config.toml
n_layer = 10
d_model = 512
n_experts = 32
experts_per_token = 1
d_expert = 160
d_shared_expert = 576
activation = "swiglu"
moe_layers = [2, 3, 4, 5, 6, 7, 8, 9]
router_score = "softmax"
normalize_top_k = false
routed_scale = 5.66
balance_loss = 0.00342
balance_bias = false
router_z_loss = 0.001
router_bias = true
init_std_router = 0.0159
lr_router = 0.00139
vocab_size = 32000
norm = "rmsnorm"
norm_eps = 1e-06
tie_embeddings = true
optimizer = "muon_variant"
lr = 0.0153
beta1 = 0.9
batch_tokens = 131072
seq_len = 1024
train_tokens = 506200000
steps = 3862
dataset = "wikipedia_en"
Below are experts of layer 6 (counted from 0) of a mixture-of-experts language model. Rows are named gate (a neuron's input weights, with its number), up (a neuron's input weights, with its number) and show model dimensions 128-255. Each number is 128 + 32 x the weight over its row's rms, rounded and kept within 0 to 255. Numbers have three digits each.
Before each expert's rows: a language model's description of what the expert responds to. This comes from a sample of Wikipedia text that the model never trained on.

# expert 9
It responds to: First word or piece of titles of songs, shows, events and games, often after a quote mark: Pok(er), Live, Rescue, Chamber.
gate0:143112131163053111161149165104131173102096122164114127127137131076181161097094128132093115133223137124170152100116122130152108122097164149128132108137104158144149131080176185090128166111165120079139094125121127131163125093064158156163120145138138144089129169085146108192105196105073092093125153171098117087127090158082130092153099146118121178120095134121144127088103118141196125136148
up0:111118119128086081091119120095127133128118074102111080127106168132142134158095107181177146073150097084122100082104190137107102112131141114052165168024152110130115134165106093107107086169063147143095111143128101151098114083076089143130158157135095093154085101099182178174097180076183077085078150118067129143115139134088134147105149104108159112073151155121119082140123135100164098154118

# expert 24
It responds to: Common nouns naming works or groups after the, a or an adjective: film, episode, show, season, album, school, government.
gate0:137162127146154162152133158143086088085098143079105089140124091125161109145184132115137132110091115125157110187158119114122177091159167112097066121082153118119105100132130141095108154112110141087130168149120148144108086125095098088182173161180153109106131185185136168112113136126073091119155133162112145150134185148133197071150150108197136074122102205142115150131176164112096146150123
up0:126124167085135180212134184094133138130136130083100132154175084144177087150153146188150117115089120140130139142115138187217113123128176121159147109094122183140144162180120144151097089129083125148159182123127124065134106114152156132163131107170149113114093130092166103044149191130097069078087184111221108099149164095129101127176143173194080103151188150127118123121144106128113092125131

# expert 13
It responds to: Hyphens inside compound words, also dashes, line breaks, opening quotes and prefixes, as in up-and-coming, non-nasal, multi, Mc.
gate0:171122148152062126072093109060065115050096113103120180151111143171173160137147146136178077174140106111148124137168133098163091171113101130202108097138158159161123170128112142118073158170132140071137189141090090145202148109135197097193136150142149174146147181115082140042171131104116146104098147076110121168136159128104094127114109183099181129116126157159161132140081120118128153173058
up0:084140114162116157141123169128088103173074112133167073100118092155040185147111180139126091158165136069117088161100109095123163194138126132131081168140159133136108162192087061143082070141110085168143123118091184074186127129120129110158174101160115149134169140133108162131158128146087194104178114095173083113179093185098160103095118126060133109173083163128122115113110155117123118143097

# expert 23
It responds to: The articles a and an after is, was or as, in opening biography lines like was a cornerback, is an outfielder.
gate0:121095146128092167101134115162100156169104174088132170127110091085114068135114104121140099149154132086077158148150104071126180116151149127134119174102070152164118117118089160110103131085128107192121137138192057122153084171133109188091089146097088091103121069123111180107098148065138124143130078088128140120122101118133125151121117141096143136092093104160119128126102095208072146075110
up0:127183072126162097167095118125121080115146140128152122107153155126110067109091099109156133148105109140134167184167126169130114078110120112170122044156121122127140175174161120195222064089199087096143107146100098133121127104109142103209169140158115180172179157130127097167125071111134073113098084141107130122114116144147146140124182118165144162182161184150159156092140165074132128156138

# expert 2
It responds to: Periods closing sentences, often after a year or quote (2013., ".), plus == and === heading markers and opening parentheses.
gate1:111122099098123175183142111145098098157063106158168113047088094100140152164125130140173124178146063089119163173183085127105129086127152163175146138129114078040119147163147174097147148075124147071167128149143076140179146059132145153128111073100109125107133147111163205120114152102102140147105189106118147092147168080132136078127094045152121109146099135150136126128115084126109124163168
up1:142116082134127095132143181059102154128125105086140091140139130122096163088121172128127135175085191133095139144101089127177124134126148134178123120127165159093139179089176094158128132113125178144114066089126127099116140129200072045162116157154155173091135192095103109129150134120052164144158119146096124118170120132174144121152133141148105200156145129048064107091125131099144110101160

# expert 31
It responds to: Word-final or mid-word suffix pieces like -ed, -d, -ing, -ic, -ist, -ive, as in destroyed, advocated, systemic.
gate0:149096137084165112095121066136128115181117074118152199095113099123122143142163146108148159143149087088179146160137177107146094134161131130115168114137147126182136165130145151132106095099131108173151127070203136100168158160140151126119140091170134171116140087148158132071086132114114127181122141106153094172092155131149094105158104077132114183136167083133177161151170143053150158159140
up0:096132107112138082053096093119147103093169110193114177100124144126106094160186133107068091109145082106158154173141175078121131137086100107098165113180139107102105141124119159088139128104137069091142152107116177114138159138174158111117153077161085137187112159161158146135161114124152176157118143098109121113146156163141112104151091096112122147177107090147155118112132046139144122186174

# expert 19
It responds to: Middle word pieces of mostly European personal names, often with accents, in sports tables and lists, such as Fed-er-er, Hrad-eck-á.
gate0:133114156118108250156152129212094170069186092084211108169111148069133126130168113123142130143139119140122185190107108103071121134044109154106159124123105184094203089167149109143207100152109086118124113076156157081103163131175093125144115122170116128061083136137116108138174072084147175080160162208177116144125124116145097131115101126069160143098071105094107130147171129096149144165109
up0:135157084121090076108130109132178100153084205125194126113175171095153132130115112149119181134106133078082099069119117133163153121116084087166162147093191113102158133184128167146119091124092069084152092141099079095103075080098145137137105124112141071101060135112134106141150118144168094169139091068133121096176144095154139125104146192144176203154105114087088167189072211125150117162094

# expert 25
It responds to: Pipe separators and line breaks in wiki tables, especially header rows like Candidate, Votes, %, ±%, and after section headings.
gate0:132110103138104137127134181058123127166111127132141131180104124110133109128149085152108166089087191168021101148079168153174148185144077127156085108075168133159142107054148149191070139109113163110103155160090139149101167067140125158109152179132150126204170097096139088158098110098127163099159108155125146083138116177118166155130121211120101123072143107101108118098144128163196140119113
up0:132101079141058098102133151072111104144135122188168131108172090140134140125079202075198171150131133163122165112163163091123154162116121129150121145105112171162149185155140156174120126146096109078097107144055182162140142059116046096153110113141126075143107126193072106122169155079162124098172104119138144146106126105098144156134114104105139137130139130145122092107129097193158128124139

# expert 20
It responds to: Nouns and word starts in technical or scientific prose after the, a or of, e.g. water, energy, receptor, valve, end.
gate0:135091120184164128132109100110204138081141116082068196114154135088136149148134087086132113139120106164090143179115114103103181155069093120170129169107107096116094113130112104094132134106142127066172103127120113135142121104128124148101131139070146166133094096116134123060091151113176100114103178115088117151100113091158127180108108078131128143115170098226102108102156112153133060078167
up0:132142116183184129102052136149147125164105141107093166137184093151178135112111128103148139131116118104066153115133091092095154157141131127157087146115120155143082105097098146113153141154093153156134171125098176144152140164161148130119146165115139159152060111121165140086173093124155095085156127132096093156104112103063105140065160148155143135117162112159192144158117110236120096102132

# expert 28
It responds to: Location prepositions like at, near, around, along, under, opening a phrase such as "at Road America" or sentence-initial "At".
gate0:150115051130113119120078090106153126145100137139113102167136121154140115184151148146156155159119151136116209128120166145095135119048115142157180097101180104104117112138086129135120094141144112104132111136104195070170075170129110100101114131104094085079146129133162045141134128116091159120096093074121099136188133173129123130119081138092144121128162081141113097108092133101159115085190
up0:178169147137128160140119150208133129117123043143075178195186132108094080155167077127188149092136153165208130183139125158093148141148096088129078156111125128124138123132095120107088124125186057142144155070093139126189063112098085135154100128151105123176125155165134140113096136114179100132146141150176208096101111079149075121151124138173131150163123102145099067146077151131110103125101

# expert 27
It responds to: Line-start dashes, pipes and field labels in infoboxes and tables, such as Born, Coordinates, Type, Number of clubs.
gate0:168128096173175109113144180162143094169113125087109154152082108134080138154111124154096110144157079176128085200143099088125090110112113100120135161107072106169104137122100087128175125128062099140139161075132119192126150135103092117146156093171087133159055136145151152153159114161083108159134108145084147139162156113199149124127139146144117092119132147143112099151170078157113093133141
up0:166100088093118189139133166181150137097112136099111125142069099162105115171106141135128129140120130127113117094133162118163110067111138103122135083129107099129179125125189089138121099161113101102158124121105141118198143187113153130151116136103146052143136091185124164112175164255076127074118149179132067098095128065107126093106075119163112170118088112089113106116090112136136102120136

# expert 29
It responds to: Line breaks and section-label words in infoboxes and headers, such as Personal information, Career, History, Scientific classification, Early life.
gate1:102087092138130149153124088073145186117145174122101148078140102138134126161113155084102140101157149119123126118055098089111161106119086101123101119124082129202064115119103166169142098147105102107152099084145099090123149118153051156168175141065160132131185132112110068173114109124138091167145124153125112107102157148130084114150168146079158101124131074107184090146118166140086093077100
up1:188128087133186164126129116108130068152135094119129122070139142102174121097141127116156166145172110107086118159145139200082090164090135139157158181107166135106095101169174082179170174118133094141113096115102164101092112134113150117094118134201098113141148150117120138121085112077169115156109127138106123182109116204124152152125113137166093150132104169126090155123117129099137184089114

# expert 18
It responds to: Auxiliaries, copulas and infinitive to in running prose: was, be, not, would, did, may, had, as in needs to be.
gate0:151134121198168118077137096116189171117143089186140091189123132107146128103066119150090100064100133034100119084081050150160173111109117130128133096158114103129137092168103147100133089130078143102194057211180111165136133091131123145130091139130144180135116177143126190133105082174180125132164146164165145123163079183041102203135128126097104143128196150168126130127100116146117179131162
up0:157090136140173175099146143088113145111116113105082185105134142121107110186133052154149115104038133140147124051150072136150095153142099147107121157120103137114149166165097103169069100156137127192149162189119177104170171122133165149153094133131135105160177128153169105152111116181153181180119119102140143112121144152151112142103160163094049144098158107109079079104133068116145144120107

# expert 11
It responds to: Pipe separators between numeric cells in sports and election tables, and number-plus-semicolon tokens in score lists (0;, 5;).
gate0:129090200139155121114149180103155170136113139179098147143110167117049077143187157119110085131171093158143126144158218141065095068146141153128068099125124148145095110119125155122155096116163113110114124143115115080125077114109147078137120107168128122220028104124101104147159133161156084061144125116042068158130103136074128108090120208197172150131124142106157151121109102144109132140157
up0:096176112133121148133186139149096097109124121153124150097118172077061104133116175098129111131148102145067165092173111145054104151149091122169109165141116145047126113109116174130173087124161124158145057178103108119104191080107131106129163072081107090088093066136113132121137126134115133098167119102123090151136149136097090126088151168163115148140114116112128186120111140099178125090123

# expert 14
It responds to: Ordinals and competition words in results and medal tables, such as third place, gold medalist, final, debut, victory.
gate0:081154064154173106116132161135129131157081154132077163124136176125119099121138166102135095102116160152183122144099184187160143101130096145154081130114129166098151157175148083171095135126097148080165104117159147139133124109106108052107086167122064118179178134045055131139121169165148158120134170151136065097127126105155093103140160123104101106125146106176134133164170119122163117110131
up0:147178119119101162173155173105101162110135096093094109108109147162170128156165103119087158119128093133159122152181125128117100137091182111161087100123120098122172130135109116118129141073145163061080093115143088159183099078184145174140119111115127102094046121125149112129161121132160081169125157091123133083156107146094111154138119165145166115144108167177147138186066150184204085114097